Weights of a small mixture-of-experts language model, trained from scratch on English Wikipedia.
Size: 13 layers, width 160, vocabulary 14612, 22.4M parameters.
Below are experts of layer 2 (counted from 0) of a mixture-of-experts language model. Rows are named router (the router's row for the expert), gate (a neuron's input weights, with its number), up (a neuron's input weights, with its number), down (a neuron's output weights, with its number) and show model dimensions 0-159. Each number is 500 + 25 x the weight over its row's rms, rounded and kept within 0 to 999. Numbers have three digits each.
Before each expert's rows: a language model's description of what the expert responds to; "comes after" lists some tokens at least twice as common just before its tokens as in all text. This comes from a sample of Wikipedia text that the model never trained on. Tokens count by the router's weight.

# expert 22
What it handles: Line breaks and headings
comes after: "\n", " |", ".", " =", " ==", "==="
router:475499471503478513524460492473521469489541487556500481514422518493510486500531506474494540472536489503495509469560494503497503484494499497528522539485473491519480541438496472471513554524496519471472506521495527466521515499471455534489500511498500538471484519472499452484503461548505459502523532488511549460537494488468496498526504482478471515508494527495484540471508488493500530502483486512537462510519483499498506471536459497510531525531530467536525505526509516463503483502526513
gate18:560525485466526518501523528505472519478525523523517506491504514524504531487513490512484537467492489487470506472541511534506522523517470469521497482499522456499486508500506467463509524484507543490505468479532518505539541534484492485504474514492469497449535515482474481513498495481530481499498477552479506485505482515469514498520510480512447460557482490487480571552540471534509543449524501488538525467489511511501480499466491521503469494465446488513504490520508477500484501517490565
up18:521523532517499508493520494456477526456519537496500523479537536494465504499450533505507446478501520529509494473498534500551500485511464486540502509501545514522477453510469504492492523467485491498496521491504450505514515494505426492472474475487517527506525473479474491489460475473501488517491520532531534497508529514449452498500518474485513503505490476483476516538472498504519538462505514476530534536502425519513472524511519479465503500498465523491499522464552483520502478526524535
down18:504519529516471495473501429516456527518487448470525516529482513516515513482504484508470554500447472490483536514507487538500503521492510466492507509482503507493476532542506489485542492527458564504484418466483514486511540514487474467471513479553507476517494522458523529501491496526493452497468498485501486447485483498472511487491525519494493545513507494497479450510459486515478516469491469530501518514453513473502492488513489484490488524473561534469483509495492494501501493478516510
gate19:469492493507456449475526516497468518537527518497496467542453495482547522485504517482428493526520464493510455466493473493502498505508487539478476514459532526506523475502497486504493486510517508492494491515514479520510523520500515505497495521477509470478482500480554476507473473481507465471505494501484498488499526512528521494455491505523494516508434516511498483492428492484485507491490498526524487545517460479510516508465536494512527462554491482531486467565449497474556489538512528
up19:476507497497497491465473512488509473475504531495488518553553521473470501471549491483498521485505488505507496486540480531516524532509486494512512529526481493479535521501541514508462490468485479506536501509497471506474464534474514481504469490568487509485532481457505525504525514521490541510523485473516499511501495500496489494499511533538479471490478444536491513496498554495491434516512538479465473504505520508496470567461496517536491517521556491466488503555492485455475543520489537
down19:524522497491492551493471499476506497533510506424524492493483482507558520518491459493518488472480481522512463498461474503487501480500541468503484485489499514487521508502498499503442517511493534541487524435497467519491551459518545509501492549493477479476481476491488475509507510518555489461519474475486465501543507474519487494430510490505480539476512524502516501504470515511466499530510532530516479463501478488487540480467503433493504514501454509529467494537482491491483478496513486
gate20:463471476549517503517481471509494537529531483522504481472519438485510509521513468505547499510473507512472484553460476500432494508510469490484516501518548499518503540526502511450523487486498473536494486472514462484496489496482472502517552511514462468499504499506526548478470537532518477502494503497511493532564486490473519478494480490530475554511491516524523499487516484470469476535524494457509488505516557503506482499467511514486506452454531523507504505467521508526491512489496446
up20:494495515503457479473505548499480456489491511484514488450459506494479501514501542454519485532436523482483447456506494505512547468508525429527505475496488535502510523494526480523482522459511507447501476507484506500464503513493499503499485516517481513474471491521462490519502499460498515479497542505528494520477494514482531492488487503518451482494515484520511486486496503525471529489510501523506467462438482540472527473489508501481457494529480490504482552532474514492518499574535454
down20:493473526488536492461493512484508489506540501493489487499539465488472485525480518523554496514494467475455486528486484506512523551523504530457506480499517549509516571465487508499499489501570530486524507483506556507504474510497489447512449509493489528480513512480527511534497511488454468491474506523522491511518484510481502486472537471508484459508491504575516549512521512508501471508504483497507496464515468472494495526509463537512527522476487516488475469509443506521514537465516463
gate21:501526506559487513497526513528481442499485532492494535520456541433503452506523488554552509515478484456523489474533491506486494525504487493520429491520484507479537518441475524479472525516504491529520519473495522487454486474519492502506529460511494497476503521509499523489484457449495531475491530507502520469489501515483494492448523486450512499532497481502528510513527510495548496523492516537514456502546483489458458528485494495504484506502516506509506478486519527501529504484531522
up21:488501470470485544480476493494478485540486526459547463501480539467529534455516451477552538507524516469494474527503479482543499495515495512484478463523501513443522501487489459475520525539542516465511506470482488489495489483501543537475471465514498491483545497477527507476490485452431511480498495517486512495496483522526500527497538516502532530521484468480491520493459486520506484503480501497525454497515485514487508527431502503475524454504533513504514483496488483465535503494526522
down21:489473487502492455508499502508503488514493474490487517505539476507488506518482484479490485534556517487475504476472502537497534508487520503459591503460477508518484506531534532472517486477514505485487544517491500488489520496459480475480503592506515485505498502546510518502479527504507505497522482526497519468484538512481500533541522546516507516505478530475465485464482467531530523505491480500482503505475507467513460468554560522494496508530495441483531496476492550500517479498503451
gate22:514503519494467453475490530527501489490488516518495521518549543524519488508486530465486542487505505509490429538508498527512517488513499515496538504524500495462505502455520517493505503507482542476465483485517511443540483527542479518455528483470510470480515486551523477518449491473530490473507529538478510501495546470492504520505488477487448476504477476474512516498479514528513521503488491457511513522535563484482527503459522504505493485486523512532459491546508526518472469542532467
up22:493519520518535481490467514538498501487509515425511525505496486528517467487506528515515543492451502506501502482558518463492510472517521510490471542461532467513472502508476492483490537494533496531519505484492539484517524479461474499486514506483477487438469484528486430530509506485531517472488483486492501517527493511465474523471436470463550495508499490462477515518492505516471509521499492515473504498515450526477477469490496457524481503546486509506517474506551513545493505541495529
down22:506486472494470514480502472506472489494485524537501511525509508493465533493480523508494455464551482523545483500496506523533504489504488490524517463520532505525498538479495507537464526513488497501472468508462501533463506523519517524441502496525472443547512530503534568478476537495499473495495519521505477535470496514542488472476492493463466489511499519490484504474489503482541507457497493456520511538531549538552505518497500512481504472496484557503522518533467523454483495511504544
gate23:489505513501496568530466506483503508518524507512504508517439493505495473459521487471472508500469505509522483514506523531484469498471517492483524491486470525550464537487459487467551541462504536499456523489524509488516483517469492512520533490519539514485498506499472477524491477518518505491513517557499531492535460487479489515472476449498507551566482520482501546502504534492483526509450516533488482483509517478509490484551451499475512519459528458506517511511541494534536502519506498
up23:488529505477509524499454520493533494512515505491466530480507474520498483547469452524541478488490560460534527503507515544494488480435518474453507459470499545511475503507462468472536490479530481511480535490509408486499511502498458477493481525478525503412512479508501486496519490524463485457530492515477500505539468518493489539497488506501504491534535511491512527499485513500490493506465509502498534507489466470488490498501494470515517536496523464486507504503487465518537477503494496
down23:454516514510504498511477522485533485482522536503500483504448500511498512485526441485469516490504486515530444529525518534471493489534525518484526496487521522531480523504491469460538542488478530501451560501521506472497475496507444523497498534510479497477455517484454508517495503527478479537532497523482488496546464498484470487496487484467505499537475518475473519517475484470490493490450511529451496445502470469523499494544499496523524501481539424511516518513504533498520518489501504
gate24:508489503451474523504465481517458496492520541511502470520510477502448473505461499487471482466474523493524454510505462488514528483497511547496508467496491503473505435487450487530501517454464464517534570482547542459474483483507491545487483507477501509511468503508476485463506473496508516500513499553504510463549470429507481501484454462518490504463504492503490523491522512495537510525473532506501488501488481474483500445510504514495534486492504510490493524492516515531499483538517489
up24:502479474495495497495502501512500459511529495484558489472519497539466566532508444526519495482478503457493454509516457478509464505494468520511475497492557542468510528561531502468468483509488518483491547536547453502542489475492501524494521484579491479525530512517485482493505511473549504507496521490533536486529520509521507504471531473489478497509519529480532492494448480485486519486480476492474491489509546524472486523512509496488479504476532477501505500498515533522513485473473513
down24:493496500477501523492523499515556531472491449467496491499497499484515508463512505515515510474488493477487451500503485476491499480480513541470445490491498495488508498477484517513555492479500495504514493507494507514490482530547514482508499473551485511476501522511476443483472544492505521514520527524478486487487513489516455507495499485510467527561510473499479512572480487483482503510533513567482531475520525494500443421492470508532487509547524468513513484511444472483531522505472454
gate25:497489492567518535481513481492479469519463460511491476492507491456520512507468509504501488484479529538511531531470496493459532517552522472516513543487495554503520493515502484513508503502511460449470510493504470528515522458515477499528493534488525513526496487464504526515451453503528508513511451479479506555472513492486503471530515481475480473481487472521514504489519500490504461487514469464522485503508536525494528527532487496479509496525496505513524474538480554479521411510466490
up25:506462496480501496535475476504499510519475512480502511471486496479518515469480466530484495490524503561499489522483478501475497535525481498500496499520495504552463490518490486569535518515510514475552514514567514484510525472511526488485498572518461522533492475512549529490456464490575472472449498488527484491559511494495533469515513513490492504463491494479519485479503488454525496456510493509471507497504546477510516502496500544476461471471486552507484505507516495491480481504497476
down25:487517509501499502498494459499451492490443500499465491521481472478487522500452491488521484505519490538488517540471509517478516522552488505524500484531490515538527549492507484529523472485539475447511522516558498550508514477538516481516496524510513505534465507466491548471447472470537500464485491470506507466523522516485501455508486492497511509470513519532527528486518485500538495466490483458509461532499525483516504520502478564472462501495488547531538485541481518501532493505513472
gate26:511501455538471502490457485452489500465515506512519520542460489522503506504524466487504488515493540499472513545526505549503445510503545489529477525509492459524508464521507499521497511512498526505488461505516481508494525490479506529481461499526500470518564544507507526500541460470455484514510514467475561499511517500477487492440521538495498512518510472463481496543464496524509509507518510514504512482479503491503469501537527550501522478498514471558527519563510516514492494539522502
up26:487518495568510468466442520508462485475528487502463510529463464516490491491475520496504459504487495506493526475476505515496474533487505496514482471453498505534449488511498492462535472497567505510460519510489441511489475509512448503495481503486500523552498498465514503523529524471450524524479519523496504530490492506503478486487500464492517542545483484474505494472465500539502520541497520495481521524480495482524498444459466487491499472488490528545485544528520466531520484467502493
down26:485513483526528523522465501449563475500491523508532519543468497488498469520511510504449523507444508486450486501478484492530462489498487506502517477511488499474470509498477465477449483507529464474481505507479531526515485503501516516520521517497528480543488505535511490502505546494498499475511462501535489500478512440514472482484501528530459477531514465489437462501511527518493511532497516502535529561486532518487502485491486543463502530505509499506511530528517475482426512474507468
gate27:501497500518503453434528511482496551466474538502481498529509487528479508504563536492543501504511447494492505550458542523518513522503475521524495505514476512505469532510547481489528443504520514496527489491516501482474417511508514478472468534496492507474447476500487515466477520527507493521510469466533486501511534493502495506508464525533511519495549480493515495484476474526522499455513489542501475488507489485458485462513505500496499532447467476492534483486487531514484491495488476
up27:433518527507485487485507527481532449503503536490528518486518522524487491463524539488520445493512474513468471518518492518533553529517487507495533469492551451475520495507486494553489487492474479472514515522542488457479494482475560500497515495472464518498510494530447544462501519524542536519516486487490533480521481455525456505519449472527475510508500471481470498499504508458480506522518482496539499477506489496537455497534502521511489518473478506462489488510516514503485523519513492
down27:450539524574500482519506504528491530527502505492495531491460560490502507527526471524491530510500496452523535480516548500490494460508509476493521487488520547517495538469520516465440466527513504478503517508501477490503488500454489546485547462506526467492490522531450507523505519495506486503493485490503497514491484452524466480496497507438496516499515502514478489463543479522528556508493465514509505496513485459492478477510443465533543482486489470484508485490506494470502479514474481
gate28:501479521457505497516497483528474535468468545464461486547523491524469477507508512504477461540505513511472515454491542500489480505515477499467472487539473509501468503495471516469515504504521484499510458507461503535520495487518526504475517494461490510506465487543538468485504497473505549484502472457522490473530519529466506513486475468495502520513507542520467501512499483476541511478478498519529533435512443456485451546547501543533492474468478522485511480470510510497503535507513513
up28:479549479493518506520507505497496472467493460518519510462486499536507492481496462489475508479497498565478484503486504469517510502479473516510516524497549523473483467495523528482493504511497477450523500525487520503539549478496473521430505518485528526487509575537472434508460531493485506549471543512475466541481517488493486513539509513468466449508506500500498521477530530472486552490510529471493484468473493496453507490474498471498495476515520498502542519483497480529507473495488514
down28:495438515471516525492552538527526515522473512488464478517496513476488496508486530495503471491511514483491525475532505492479529530449500516492482448482515466520536544513484453468493481573549494496511488509534541496492470511481489530526553476508460473454498496478505551451463466521509503485508529505517488484466494523512496480490504502527511521516531509520500468478497524498515483485492466470497494512514521510492537500529530536522519506531472507508470440522518506500469453482537508
gate29:520488515508487474489509528487535488531496522459479487540520481535545517521470521516501496466541522561497551509472515492482479523516494528474518524486528522507497516479512468488473531510475484524463460491548526491489497476521490496531457477524526501460439493506470491517480480500499501502532481488458488507510485491452490469531538516499530484542499517474487477472474521526463513472532524496458524548510510501535484506523491553495472494440537505475485485517457512509485534488516533
up29:526494498467504517551525536533506479486543503507499517524526439505489521481497473490509487493492512502486539481532505509498506536483509519518494486494527469461512494475490507495516529535545501470549482509483509541495525516473516530503494536525457512572524534500485523489535541542508482476499493484543468504543478480464516502481504483486467509458468473484489525468552487532467479514526492494470514492483458503501524539491436507524520541495499504466522494520500526491477491480542452
down29:476515500496519498491480569498490525538488509526477466513479506540514521535482533464502539499497508481469479490523486532521464492466536484455538489477455552509517516537506510491465549478510532476464518463534453505486467514498482506504506544477481490431551476496502479509481478502480460498478499477547521505513483489510537505549534541492470493481481503498496489549516517504486501511505483498528465527484502529496521525503454497506468466530535483484515456477507488529515493492510511
gate30:502498438457462501539494464509524457489496503517482460493495499517500489462471496471472462547542472489515503508510512477496468516474509504467460467499478473478497462458508478531533532449461529475507527512512493499508513523460464534456486514484480489516500528563549486530539527509504436506523538522496523513524502468484482477476487488502547501462477520501456494500518514475516539516537530480488491496487498517488503491490485511512486546533488462495517499492488490490508485486452490
up30:492465524511471493481470519477481497504497492532449524511481453508489485557489502445527530460472502511518516500523545491490493474526485486553517534526532522523518492523521506485506486488486547532464470491486527513521494507567513491578508475495496496539506551488470548499481496488511533520479483512460509540516538500511576474468507526510497514540498483527506476514530497495473505526504486493535494537543487504510458494504528518512517493482503506521475482497543531504506485500520484
down30:477504537516484525457502492472510515489531509506455501477511478505470521539474498506530506419488519462508485456521482483494525497507485493492515498505499493505539554505471499504467482498519496509476548484496528516496478445513525475504509479531476497503521502504509504453445513489501566495530487481478504487476505483497547524530493508502461499514503501544532488475465484528478482536486447538539502450504550476469459554501519480470496509492511540469501509525490474492544494524524510